{
  "n_layer": 12,
  "n_experts": 64,
  "d_expert": 64,
  "d_shared_expert": 0,
  "activation": "swiglu",
  "moe_layers": [1, 2, 3, 4, 5, 6, 7, 8, 9, 10, 11],
  "routed_scale": 1.0,
  "lr_router": 0.00121,
  "vocab_size": 27714,
  "norm_eps": 1e-07
}
Below are experts of layer 4 (counted from 0) of a mixture-of-experts language model. Rows are named router (the router's row for the expert), gate (a neuron's input weights, with its number), up (a neuron's input weights, with its number) and show model dimensions 112-223. Each number is 128 + 32 x the weight over its row's rms, rounded and kept within 0 to 255. Numbers have three digits each.
Before each expert's rows: "comes after" lists some tokens at least twice as common just before its tokens as in all text. This comes from a sample of Wikipedia text that the model never trained on. Tokens count by the router's weight.

# expert 3
comes after: "-", "|", " •", "W", ":", "°"
router:159152113117166096154133099111115112168152155123136160130092106129084103136120151150142202131157091126111131085120094175100094107074085115165128172165141144140063133100117193120102149183164133156141182141126117102138088206087161153157147120149144118109084125162117093117129078158084071120138099111107158152184129171123144175143127141119
gate0:124138063073102114103133112154106154133158198133135154127138156073117123153114165128085123150191103137005114113151064111125109130140131041140197115185135128142146111144105140118074144159128071130068126213087128124119127142079196136119114134125101129121119132153135110097099161145182118211124134163106092091126123118170129114111129065076
up0:088062045102140167156117126067184062119128122150129118145134167128132161174182096154158139153145175136132074127075125130160108142133127115141117137138085145144116131142153094141187142098185111137162235084112126127124127075145120118107135137090159103089098071165170106174125129125134112129115083141147138155133181139138133104122107148025
gate1:132248133127114120120118092146102133115154127156111150094114170120104116067105092122137116132079124139139109147116180134135179151064112149136151112042128196177076118117043152153127134067106139128133086155130134126125137117112152134166130118123141164213092133137028146128157131125127121123097146166165130145146154093121149171047090124137
up1:133146140131124130138038179138103128143128193153130119128075128114127130128067125155093116129139088160201142144133127132126067094133173091138161146137119053210142141121169080114136118119135119101089140140155083117139125115113125137135153126114118131121134113072212165117109134058124137117114145141128157179116135108119097058119158127145
gate2:174092170104122075137067160135146131146147158193120186111113108156128117090090121145068194126149125125125168171047134149132090134100133129105133148142091121120143123094109152119069085111133107218067118142096108122130197131111121099126110147143124179124116133149163179124120158134116130128106131117128160132119123172192091144114102123127
up2:138094080115114123099098137121104083255131195140075128117169224133108055130123143116105114051111150129127152119166094140080128171109128122122154113115136107129137120082177123124091163104104096131157135141188129134130106126136162172161144102159097112127126164154173185171117127133143088128082139116145210164150121133124163091147139132132
gate3:157140134062155044151100136123107117117183129163125126137137085172167082140126090175255139126130136089148150094149149155134122139122199129094119094130111085076134104114127117126230076136136173133106126140117112122113107227122134147133107148137088147096180125142126141162127117129123076132132099137143168124118116127116079124114164125125
up3:110094152166074168034174126093150159086105137114198127115104150112125132118105124102112133128169148142118174191145095055121174133145160105125115108167221171111097144150089124153070130139132130124108180108124121171235139045205085113085106200130126137131063178095115138112082105120129144117167122105119128128137149132148121171158120117167
gate4:187121135135133089087130079161094092127173141105143103129111128051199147129187126123039179182126155109146109135155143162070095140109127120092054154185163109126090121131097036140118196169077129136177120126176164132163123145126088153149167127137127126118085203110113076125099145186158139176133129114159169076116090145119122148131120132170
up4:170143108158119127063138100128140109111187141205086139127139159049112133132150183141052128130155200082124188117166124202128051132127164150125110133154122128170114121172098053182144148123123147114172126147182146155103130133099074125083099126165056105123047128123069114179124098136174141191160181121148162095149127120153136149111136146128
gate5:127144078131134124129206169136120095122145063166123134131122143152132095131144146132160151132104126137109131104094147064111162120127151079088125153193121171141079143144091112135229106151143139148132133154137142120065223072121119158086096149107111179110149077170117084143129143218119119166182134154175153080117148125134123140084141125147
up5:153114193153114096118069102076128128123068169119166125141131051072137117104110103119103122171086095118169060164127075145134100126131133196156102124089143131138133085099153125129084105115105123122166145120120130142127110126128133127144117128131140051127104195072131150125094104115131137056114087126099118224159126125140130122163110128113
gate6:091151122118140114091080115143116141128109190190129152138108132166158160052074124118133128133129132128055127154121187067113063111131127172108115148190145123128153158134148146183175123163104101121135127123145212156177111179093134176074171123155122064163099116056135137074113111125132121102084149127116182158093097170123158173197198122143
up6:138165090121112168127139133130076129122123123130135107159115123155207115118115094136155157067074115191108114148089175129112162141135133115120211138070155139134143159149119129057072117130132164164139158101126164132093144182123130155139147118150163138129136142147115187159127099142151133151180133090144124173110113129092124158121141202060
gate7:126174104131116129078144135138092059150200163138134129126109071159029168139166103086117141079143135147136095055151118141213123121129119121126099105116109112083119111140077142204164139148130130148137165110091156116153131079065120123130120082113131119125108082157130102071090104207163111082052155149178145115123133193095161138097131132091
up7:196128148131112168147146108123214095071155127190115112127183182160116128163077110119117113157075123157128126193157101092119119102133101140152094170120081124136113144131137128124109101129148154125052126173068123154113115132126142104159138159142110221173149105119090184141114126151128139142143076126082103127070082137139051109084074134149
gate8:119138092153168115153120138085141117126174104139095088173160093108133129062088136112170190122054149122080123120137099126088125127150127123095172128128125124136160126136080135137138141120141085122134123107153096121138079054084133110149163141151115123149119051171098102096149123119134118133126124165132182113110143130127103113063086110118
up8:109135068143143128129116137127133089111098154091134095101140080123130167103126133137146105118133138145030084178121134122094154132132136150120182147078134125140125127087133130124149174180130114165078133117135140159122137146117136127043142098098194189115121124116126139193109156080123109150078120138117099122201134154127160030129121156155

# expert 48
comes after: " the", " in", " The", " of", " a", " as"
router:111103143138131118093074160093117168125051100106124156160135085094098136140122127130137108157186165124184167101072096163179112089100122170138116151143151174084145066162081151119174110118105150146121176172172087131089131094134069133165076186114123154085081092092105119151130130165068131101085152091133117170151117107125150107181109119088
gate0:101128156127102123178153147104114124081149119107090161140129117171184126113061117120149116095149139140169134128099149120134133113112116089145123041163134125125131155163202119152127119151048129191178205160147111125156210159130106146113063107102140119117150142120190124178174083168108129135184182143129129137172101111115157132131208125158
up0:171165079095161107158108133148144162127128127125176050126115136131121112101163048122088137139110129129079140116148128185118138125200157158107159230128134120140116138119117130109151128126169116045110069119128155090119127107090131140124154131154145131159117105163146131165116217038125127124110069144140118093065128134128086137112098179096
gate1:034125115125149205125134099099144118158139124079113133105138093186183181136128108117151123115101147159151126133101143087129108123135172128117129181116153143121155152167160091119162112189124147159125152172136118111194040142113117111130059147118127099126120081123105130154134152130082126127122078132099109063120145127086129121123092133097
up1:089124112160128139179119113126147206109146140108117133120136122204125142128129060182150112109212108158124061167136128109151150150110127140105090121101188107103068097141128111107097170127164133107130136105104136184129174130104174160146078167165099111122128127154110136046152171129093097042119140146088171160104187151169107090177180122125
gate2:136126170135125100195136130144114121171120108096116120122099142091143148083037107128124083109103127134133140154114153112102162198110161107166127121171124131069142129168083183114145144113089122128199125130127085149120148109100069091148106063121133125106099116136126167108117138102125163108114127173116120068119133177128070149095126068133
up2:135134190158103078157102132141109125128069123056109130129057165123138143041083105111173129123124090176136168156103116106079110130099126123162093131203138126088203148149125109096139125112118138164146193105124054162120060155075067073148110070124086140047127111139116124110155132138135166151124094154122128116148132212156113123130119084178
gate3:100129131147162132144155135132092128156136121137058112184131126129116060147055123124129074116142135171128159171116131143128118119107134060121112105195115143201177101183139058141180132097106152201125192152107078179147082141156101111117059117112029135096204096131132168138087133126125140137117112158120091108125126111130131117160090129151
up3:159121145130142140128089092128075095096145093149133131089085130151119160059159092112181184183086146113123096130203073135073136135084139102079045136130066121101120084084125133067099132141142117129124105085094151127152082135134129150190135154177122161157125114139118113156168112126126134173105158109122145179106101123099115158110138136151
gate4:114163123151045111183111190140135227131107150141123123122087094221151131127138072155150092137130111105168110099115135190073123092131124133125129134139086093132172165101000117111162061127110098167070027133117190113131072186152156129140098104145121187134126105166104141144111105177138203121114125152169176123108131119126145184125133130195
up4:131079119138204142111141083127093038127177098129127166160127136093079153112130165099126118121093123189042137151187117052227111164139109116118128138121182147120117132129192129116067149149169143107148164120153088159147183115117102192126149155127050077130140131091130060137167150072117041162128134081097106134128132127194106131134123128087
gate5:059177116126131126131119067145176178203130089127132047147126144019109112118129091115156127124103130113051164128137144132096116204094130142131099135129180130105133106086114149131090125130196117129121092154127047126029154165099124118074136157165166165163140137053196117130155121130090109144143153141132138115125135181152082106148112152127
up5:132189127105067147176087097153182159145086115104116048120137138053122077156083093114126132116139123105083163132125138127104143141117130124056081131161130175136128104061156135090113137116184087123122099137127059167056143190081149096075115128129187141165126113103202139122157127146136079143130140106084143154131152145179091119206124146146
gate6:130138123174189130173091137115101160113126113170103109153133102144137133130106088121159097139138192113130130140101133174112126141134157135125074143103103131150071210184109136109124143077129153101138153133095072122103193123134058136151150124128167146118132202176153174092144111100127119138108182133137143168067136131123078072122075138114
up6:117123077130130145161125122124146091122085125124126173120162119156079129090074148130127081133134106130132136192172055097151106160146118137149144076129145196135103128123119138116106087153140113128127106144030114107103074131163116137109134131127113126151138051090078168133175144128134124134112123198152068134105148150133131167152063134116
gate7:143113135141100171114126132109124050153090077114118123127126133190101185132178052109113118142128148138147120171132156155131148131148166136116138128147126190107169149125226099139143128066108144026115120097124118127195207149079143116140067131128126089185099119116124136105094108137044104121202168104129076119127157121126150114126084112145
up7:144136165119129143125183106084128051131105097155145127122146112205127136175196075114154123139141116212121114177146120127126164139123131120159090129054125129098180149138162124132176107103133166119117139140126146122150167136123134153151088153108137091170125109125193104073141128108075119156139153189130075105076151125119124137101073104166
gate8:126180138143132155116147115116124124157078082051179114134130078162145177149124142103129150128109144168129112085144095154144134072100157138129108097174116114126147133120089132125130130129101118135139164124176140093126151116140128145115112189019154120127109109063113093092120085147211123135138129118116100101074113128125125138133090146129
up8:118167147136099175144095115115130149092101145041146140118092129124116130125115128116135146133050196069127141128152094172111211131044126164140129112158178133118141119138131088104174124110121154133123101134130142126130158143172111169123153131132106115136126126070091076084129113182172084163138167144158148130072132088129059135126090164089

# expert 6
comes after: " was", " to", " he", " and", " is", " were"
router:120146147130131176128059097106096142139125103170103131190111076136092129108112106110157172158045164167112139199147182082164136128129124119132155123098155141128118108156121115122104134060113113119108131156131139159101150098161115171143120149103105175154117175143113107159084179093110116195134080179176126158158108107126146109094101132071
gate0:169159127065089138180138123127141133118131133168143135099179135127155124122153128150140124134116161080182167134127250096168121138114165134113125157130143143139107109093177165123121132169093101078122178114131173125130156127120100110111146138192113092148128135128159164169133141148133122188139172070139116255122105163131128178094144058152
up0:144166135152153143060204098145180146145125122119087148087142115085117162130129128111103147183117079156100139188055138172159195122164126178078117118089041128180150130102173157140129118091104102126120148113121154107142129075151094109126161143160102077157191113085148124131146126121146162153145127133131124121102038173106132098108139135132
gate1:113095158072141117110128129136166158103128126130168152099046123196114116128124114142035131138140120147155121135153154138080101126240095117144096147127123136140126132158117168086107120102123092122136169139046084158108126116150083128135143130159113162142152127081158120148134165092138134155160115096143160101058135125178034175114065108102
up1:133169124151134173133175090129122110160167125144074127122153101080126133111121151082187129147140120108090149147079128119128175144100132126110179080139133129127115105127147134187139168224136206143111061101148161088114096128125155129134146151116095124129098164211076136126135122130117134112114130118092021168209128128115147075140144129132
gate2:124127147094140174153151106178148160149154067140140090147142132146120179159138151123090159100122141136114139113110144107075133150175122127116114119127152131118107208060099174142134127118100130144137145074057137129131129154116038112127083120126136147128105136150136153152144118000089144091128110113143208133092100113131177149144142113066
up2:069130126114085177131099119156078173108039124179129121127160170184077106103132132091122178133107131147133122110138110126098128137118108123116113100099101112195141136132057166161164090130147165082129077255108081121194070126088122185158128129134132128144144100166128104185139156130134058127129123162131144123093140101144098086136085130162
gate3:120162115141079131120119186133086134203154098178095108205140107167150160148162107123131141119126070146105104163104158124179127185127072113145205096170104121154165131141136181169109114144149149092136107180143081103133127189067128246132053140112085150168099107166179103102117172115108123121103117130157129135139141128134159108065135099108
up3:178089098126098166178142146152129100135154162122182114129163175140096124148131193099140088107077121172208118114106132135124134095064161096136146109148144108147123122140072154085166113126247127134074134101098112143150175130108132167143097118189109112161112160108128142089181131122080059137144096148186182127134176183154143097190120133194
gate4:098144156122043100127053142126150134112182101137126141125094107155116074123143104056127087123092117128155113126111139157131140132167128133118129099096115099122129124187159096180153121118126178128137164222110151147091164114141197129064143095114135137137209124101116148076150123107124180143128095142102126105112110076119123093088178125127
up4:157141077091197144150181118122123123131119157088171113138152139150120168115115169155130156103194146112109156135177108129075148142128087136146127150179129161153124134079079170066125150181131138140171088125170098116126115133117131147165109148139116130121111120143140115140055130147132114129109198131127064126152138176154167177196100128129
gate5:178149137049157156062198067137126150085136118175160133137148102160100139127140155113186119098028084158092127110096111127155134136062137147123123169140106064149182153163175105150092126110113047088073079121124161073089125146115148112075130183105126142086099165133131061116142138070178172145141148129157120157128158092150139144123121103147
up5:110097151145121115128151103128054083101126099120173128133126123195164106130126125128117000114109121131130109097136115131199139135079152109104168164121130095136157150120097115128099129127133101143087113070133140131131136186170134126126126147143057111053133178132121112122122117115124138139110082085151127183127128138040123138126133085143
gate6:129129145147129164161138135111101131141182128167075114133118099135087107063103082142113120178142147127098140127036187096105105152055146151128111110125100105134115152093144124124085074122115162120147142124084139149154036078098130174066105128131123151141127189129130117150057161127175154102136108125164093128141133207144132130123126148200
up6:131080152163139119149117196126098072163196086098053143111059118082126089141137095077083130107125168137083143130105102114178105127104143143145182159113138128112156181130123077140125051143118146139126143113097098138154050089107178158093109134113110125134130224123120117137093131132141132098142103101131175142158120171125095158112135140120
gate7:130140119042115115123094122107135100113216143088138149074128120137196177130112081140133176108105127123120093176103180131128194142207106127119094122032134112124121103117159114159127165098128128124069104158163145133080117129155114084124131137120155135134188108149119122134163130175139146133121098134189150093148113147110108155130128166130
up7:158155130105126120156142172144060147092052103140162090128127144117089134119148222127145135122114178127062136121103108114138124078136123146122157093182116104134121130109116132107078151162138118141126171158139104134105132120119136152183120108144142146138153150126127159129074113114127106143149152166086113137118132032122119128198118047061
gate8:189157182147225125149125135102157125130076144063099090067120126200114117101161107128086103168127075106148137104137119095130078156106183152175122100168102107119108096162152112130172128255092149136131139123100193138126147132122102013062128114132152109128112083087087119139110098107139146146142129105124134153192129123141098140141130086125
up8:099180101093051081128132121114110073161138144176077165113122125066158093131115119117192173115164130121129155140185114166085156116136062136112163130055131128153110141065140155110083130022131146069156114092125126117151136084111139146127148147189110181130120122177136145128152151080140111118099148125108142087099044104123102122116126142147

# expert 46
comes after: "\n", ")", " =", ";", " Animalia", " information"
router:160141153108108081164181149179168080178142149110149121093107104118110130171121162158109116121103110170139111140110147150094149154112101174205108159160120109131041149111137113134056115126141090125161098114047142153105150113119147095155115079156207101141103109146144118101122051167071161131121121134092133048155130108126071183163163163114
gate0:112215169138162084108112155135100074163117056056192142111137186165124125133087134140109087097168202124130177119058132132140139093159082110131124141198133092160112122098141122125164050063115144119131153119078133031157129100127146112148149072069140132137075107173129108137085122135149152082173131155090133151127080181115101112113186132145
up0:202181134114183078169127129126151085128120113127086124135110207083107124118103149095145067096193202139131153127085069151116152131174126113178110122226119135109131110138135102121121110126133110131160133183111121019155147118147147049145127128131122127089079072124139103180128146163122139122087132109116151160099114157084054121095237079093
gate1:173133129159132137091126091123090128172222141061163171104141136132135188175208116163071121073127146054127114172072162141117136123091139122153155136132129127112122158131114133131122135107081190083135107121169213055152130108241122072129094147112189114115123126127155124141120165128107143157135170146091109092129123169153124143116128121167
up1:128101114127084128170115155127212106091070127201074111130125110143118055075065144110168154156130129128150139069161124098129122154128109138097081083115106121149155084116120145123167139160153065166129144127094067176126129127047131126125220117136081139133169106118113116115140086137136117086110073108140131153123135098080167120169110146105
gate2:148144084147180128125162189157176124119156151091082127084126139130184160122115217133137137121083127149132100153119166102138101165119071120159048142140132170101112083138148163109073099119149125121106201124162106121127140095124125129080076123059104137128211154121117114161121094082107091097098103146155094177145168115118172108169126117113
up2:103092083124055122124097095104148149130122042043133130137172152155094123130140111149094150170107126123085109127126140115129151070131106110117125106163166111117117111133125131151211141136074164115207121150179119160101166201126108112107138125120151166127081125125122122128132124145156110140132165199153163111080211145026105090152147070128
gate3:052126144115148109165109097031020110135166148146170112093110147187139207142192121131124115129156125126077135141061138134057111129157132123145157147101136148162105112054051100139128102132133126152074111105065128126134138125147100082154151157121170159142125134088159154125096118111082126129186130154140116075146135158127130156109122095128
up3:158132125206133165114128142162208122122059081134075127090152103125120114121067147084149146125120117197142106170128101131142128091103077134132138134161129099087173116145162159087127122152092131115146153168131134124169153096105129148115061156128108097133138111135121080146118089126122131125113193083176201125131126127127105148127092128106
gate4:129134110132141155140160076068148108179104142168175124145112086142145108108162093123140128172111114130137180121138140129089128159127189123148091126168128096121099140031131149130142142114136120116140151125021160138133129161154050186170127104100181026125156122150089124067064143161120117136135114089119127132188122138121124133151147121129
up4:117111170101126109080100182185109159117152127129039144054133155095128131130113171129105180105127138131119052143114132126178135127152086146169159093115138122131126134182078103127085123138125116157095094162221116116154169082114201061113109147147088201116078094102192129204174058098168135129110151148144167122103153100100138171128106152123
gate5:148108115093082169070130123110084059062160134103130109156132111094111145058150122129098160196102128043206115110107078143157147126100078103127160126138141132127054127154183125168116131145065125169140181132115213108052109125183070148147105123203094124129106126136150142123133137125126135100138106118086124124058127176107102185113106094104
up5:116181146119116087127098135162121086129155142122135107164000114185164194138109124152131135157154135100123105123107114176122140108047104123167188101123122125125153147118157161149097109166080094106137130122132148139129130181046104172128169137110144091131114105053136175172154152104166126158113211110172153165109141211142205083152123125081
gate6:108126255130128128132117148111090140142116093152180131109130134171128135170130135085112118124113130120126155157138187149133126162064121086135145149144046129169107102150105150152196151072121077128142148114128155135102155101143114100134113116168142198189178124124123098103134147115076131157140051125106154143134090164148115140105117111112
up6:147083098106125108123100135178116113024125225140109101128126162098128124105126164131093115178135145125114080117141130089125113169145095072144074123132156121111156186180135113120137089122129115134135185103117111151128114185116096121208110114128086137095100141091142128186123153185129098087171147105157080125123167119123115133075158202089
gate7:103091077131115156130130125164110053127145077135134123192109099144115126169096132117127142126126156069135121121105111115089109171117127126206159142134129128149122141139105118154125050127116117137131130104045121109137179114094151049066130127127122136093144087103187101073168134167096188139093145077151138135098137150187103121073082128128
up7:132105191118163088133139131002082163117127152126134135115101170100149123122209132129145106129130127214116158143190182132131175138135130101092119120107130152138087124067171130133173124121144129070130116137188149146106102136152097148181138135076127118127128149163091133128051136129189046128156078178085121105161125115087155120167167126122
gate8:119121086141174103127150091116099121179148127130120175141137131114130102140153176137130153120181139146113173131155092135136123142093115119082103120096090122102168177132140169082142146075103141124109077123137119213190129079205178102078086101134154129113145085122071161083226140134195105168106127112091127106096094184093157155115092142122
up8:117144124147125170099086104127107125123151090147119136151135096130069105126129119079099121134184125126104173127109105131159156141043093114088136114091089137143183233158190130146130135099071088143113134103106130142144128130146138038122146123132175122118091062096118150046194144124148147161117217102076177130138119156097128177090075163118

# expert 60
comes after: "\n", "==", " ==", "===", " =", ")"
router:124204131101132155108113143191150109137158118106145085067129133166131175153133145106151100109036112135113094189053160171110103101115117110057131112178154084141078186150137105116163112144123118113172139133121155158141150122118167116186164128110093133138091187153131061102090119104137152117112164052089108079110099100139073153070118171101
gate0:181131132131108122137110168177125140159170119158127129125202077116168169172167156128139203191125096119107142157128110136067175161112078136115125120228090123132131118125155122143119131123100148124141109105102152144120135067132152129137123052148135125071106128083126116143110114111204092147156143128128200157139188119129086182122128041129
up0:118141130107124122117172128118170098110157165111105130106065166108093194164077128152068084118152136133136147108135140144121128153169111084109100095101132127062129141126106132166124176133148100127109159126046111092133202125228117136087137180108124145128141122078077111102136119109033125121097124132141093094134132125126108097149106147130
gate1:216198122113110057125089153138125114064161101132127154079128101116139188138095133106117165176136103117072080052128173089073181138137123063130117133200073141158169115185155178121176111096100119162131069129157135130112093139104146209097134119124127100125124085170096102076077107164097099117126147066148130099116136136191137142162120083095
up1:226137133120125142112067149126156152091133148147152141125128110102123142105076209148095141110144097137030102128134036153067157095167111123126128118068107120097122123086127138137123171115069128129181137129129128149151094126122079184101137138189129118098125118113158157156131150115086141104125126137124139106116106160114119081152088050107
gate2:144094120090120086165146139086164102125117137202078126142133144104151124161157141103138172098154121113188143115109149143177133066093141097146138104081121132054193133114157130063128151143129118107091171139119126159125138138141199101100104142095130117099132124123128173162116133134142128128124103142140134141117162104122144104124098071100
up2:151134129175137151091090121143132191124147123108165131129125138129115146070133121166123108142104124164107101133136123128090167196160098209153137117141137119180113155136115162189115126138131165152180102140126123118094114123129048167141154104158125163156126097131181109117129111119124132123190201118084124118184088137150122165140134170139
gate3:044149113151105178201117166100153149091128154166128087133095103142126176187041126114162090161177179129132095113134144117067188132104134128165153127123214099126136138045130141157125143128106146163147191129174074194082084114126112121145136114115155108219125118121128130083119136199150122132142146129122133124123128157146174135130126157062
up3:192128134115127068054135119133108098161160092085132144130163140124122076083196104154068147101093052131099150136102109173178025125155126126066068128135078150152123095204134136094113104136145123115120116123071208085136182158180139141072132091123099107062136145128120104164143076065120134123114127109122128158121116087131076133155129090143
gate4:132146193128155126130122094197089166122106163133156123112093115191187128098197149108128118142128130151080109127125115158094130141061124082110122144132097143127124155115156115124131122146166111121155142116131126141106113180148125202142128124136187109146118150126166126166086110128129108144132149140119156146177160142142124127176154126159
up4:124136122128155114141073069223131174130022220151162134112119090121142106141236150101088160144080118133110117123121111142107112131122158100128127101125138093144127125113103098087128147132151206118146162134065129128172128197121169139130132085148154099151101140161126162122107128133127093133164148132065131117170142153113128107143144129165
gate5:125126187135089124206137170098145113067111117120042140111133153131123061171147122132130125138140135122199084144183128164132108211167135138255121114112124146115162132139183150181117108129132127101123155047171131141095089110119096126070172158160131183133140130136149154100160139111147102192130199119117168096127139122125079146092115130137
up5:128128177127101118206144159094145109075132132127049132084127167120105074181155130123104124126136126127198061150159124166146128216140132140242084101125112172113176139149170132159115115115138123111100163048177135149091099119118078134079192160148125191131146127156144160106156137086155087205117193118117140100119164122125062134088115123124
gate6:198217108119092195091100120144074186123062113189150109124124128167138130126099125155127116136080134127143116119135082131184129112116111087092125156122204180150099122148128146135128100144151143126119183148146126100120130154077147130128127127149134143171132071127164141171182118161191122149120120099097114131128121156130111177030075155087
up6:074058163143142065169167133115203066117182149089107130148116126087083110093132154106132135121181118136106141122116180129057113153137150191169156123127040098106156152079130122102150149110104124117120098104132128135125122100173087123132090131116119122093131185124095109082071164063068120123133127145140128131129129102117139089206135123134
gate7:123109159185137103152127175095108176165107112092180141085167113139156103164173118123152111139123081125173148143109104165108122135135140154191138097127044143171168118218113148129149161115119082098086139123160126183123121138093147145149070191128114170165119139113155130125166153102170100129149129120144074036129124067151175153116201144149
up7:130105157125137118122119129118200131202096131127152149078184123111124134089134092100141145146078101110129130157094156087093102156079131131165208161104062120180140126185074097092122150122089072153129111129081090143136163105138139218161125125112074153176143121141116132131127211131126119139117144123153131131133098128128187151115120128121
gate8:162123105096092172105129106122211112103129185130131161133106141158086125123110177127162159140150163125129137115160057136137071155171130218139100162103128165115142142153139157082125153153123150162133127170132129131132084114168123122170103086156102112119155141187113124149163063130123133177143071122087128097106048137105143120114073186075
up8:131125132159145118133095051102135112102117215190097105120116127157054140137123104179125101139167192128112115151163163147122134147164118123093149221101090144139166149175120162111139138079104146154119095140140165156107146160150130125036058132149144138049130134139163150146133109128116158126135133102147154137129119143214127150122103130145

# expert 38
comes after: " a", " to", " his", " and", " was", "'s"
router:116114113133135120072110161060100121139138075190137185104176136125085191088123182133108161132130098122159126124125138107108166124123117100151136069089111192070159165182114137156145163062156130109077115201126112117123161132130099133145118176124129166111158117122114087115104170087088116156122119190091173112149166092133158118111059166137
gate0:094135120133106136104089130115150077152096119129126128117118109126087085142170126124114094145119082087109163129129138105057092115098129111125125189129098177177111120109118082115136130147132152120130112226173096064120128159071133121118140158125137125133139091140142142199129145117193118129124149160056121211154152124131174114129103220157
up0:086142205128153171169189173109143160119132144119200102130130108104124144145131097111127123042115156055140162099079094128109143154096144130166105186144154092140171094132098156150105156122136146106142075096158091112149163080149015128033130183135151128128161117137139140136121124157046079048092133147156134156179088134180087120132151086128
gate1:125061132099127109146136117128147168147106162119124124129132195129152128117136166133112128067105107149152222128130065105167106144138157159117122140130162142149124188151114115227211121130143169109101127180116131114128078131128089103100141126097161127160071168045107164120129127122135098029049126056145124138117080094095139100125167100128
up1:156101121116110142150130141158133153190111162125132088157148215131153142117121135112073128084117158143197189143110131082119156149042142123172138129132160138143109148129064127177130188110129138142131130149091104147131070149103120061099100109108145127189061156081093093103139122133063127100049098100121147138143129125040149125129145151132
gate2:110104160130105143116142111031149126067149128126100133094136123120115133135108159116110092128117139162117125093187148103119150122131107145090115096112155123098204128125126063100131128136106098067146070154113136114140128133164116136081140121103124132145140123123099134058137139131140117148129073086128147093255129124131140073099136140133
up2:090105042129153159134098092185114110102128131126122114116128136142158123125177055165130146070099123120132114136111117132121063143133181139087113203106092147168130111103126093130147070119155158139128131122146104138131148097189068105218157115172179121112150077138155124104113024131127097132141102141101038156118133125067162161089135177109
gate3:123066115159170183108087127081185120108148085064111098117120156139147121102124126141145144091142092111108036084167141153134124123144202130150130123140112134120137122161128093084137132093175126115157120165143118145104181130042141129171108140135160124103097128154167115138113129113146130121127150164100104125074137168080072125141103126113
up3:131170160063090097133135144173050149136106130206126138140135114118151143167137144079136092152107150148123221140125126114124125135130094125072106137123139157178118127105105121138136123148080157135107128088132176119160105107198138126108178129120112144216167151119119133121142109122129129122131108107193162135177123062166193146119147131139
gate4:131129134131119161168132090138116184165112169079113109145113146123170102191118128050123129183133127201122173135130131104119092160144177120131130123115142038143109158173175122157121124189091128123111148157160121125191119085152186129131111119080165122113118091167161092134131140106077120106189085127150120131088043169086148155131129148105
up4:115115115114130128106110087130022144126124110127099129094133177144136109136129153074142080136111199150076132128117144126117139105099172130154145134131159110125110119125103123128151114105099128110118106124098125149168220130184200141184039109168146171177089131137110149095176111126093097117143122131130132149106131114101130170130206083143
gate5:123128100169186137129158089224193148093108118090048137114071085125128059123145127126131155089071084161098138125209104041122088198128129149136205117183090127120129103115119115113097168088117128125123104129148098054151114109122107141124180146210137141110124059167119129121133134106132132108183108132143097130099137083130178140110143108122
up5:132154145073120139075098213081072095138176124117155127152187123128130180187126128095131078131131152125108149147095143141128183105144107124126122122095159125160157151144188126136193152189127119138078150179087111136104150122129126134121087162091132106114127166142103127132113160152055181156116135122108094119131149149122100117134190113130
gate6:147148124071121131179046165087128135154131107141154188098187119130165131110141106116088116148158135110131140121121159129168125130128137145149126084134148196139111110142125145112095029146167166085134174160172138120093083116088100131166157135182051071063094138122166130133130157167157156136173126110135092106144161119124086163108128111130
up6:161115128112138094142106141139120166130124097112125143098102071152121092115131165127128102116102129100157126139118116151164094129114147148116116088129106165121126001187135128100124114178162192131080061111134137139163121147054160112131181097189123014126096179123160126144164125212120139080146077135089044122069160128145124158089143124127
gate7:107126129177137095087127084105112113118097124162063105086114118121132141123152135150130141143135132111105157123110138184125138121145122156047137117127153210126091133204136136100129128114069108045125129096106083143177157127114218131163135138137075090116101116092127069143078148177106125154117134167057200127110171182122146114130094102128
up7:089129114154132109091133073071099093123084125158074087087128130136128140110153130132132168164128129133117142124096130194115131117129121141096121119140142202131101136195129128087151126117080107066117159116096073123140146138090198117165126144149101110126096103097106075115061150178120131159121108184080160130115185181110171127133101110128
gate8:057165145150129131103152131118132104173147153112047155155141153167107105134118131094077185170133128140096138150069124132142122197164124083075114163116128120136127158151202108087137137086220140143045097164126175121122122108152125149143180141136188122103129139102111076161105027135128113136131115140125115128127129143127177160141090117148
up8:126097131233096167079121127155154140126249137134101115114097132139134107129133147151132142129145120087106160162144085133131137179154085099041104154085142128158123112132205118141119120078165113123101133136108180129089155126123129140079156120094184126104105131139127113138141034072127085122073117102067125100115168148076129166193149144131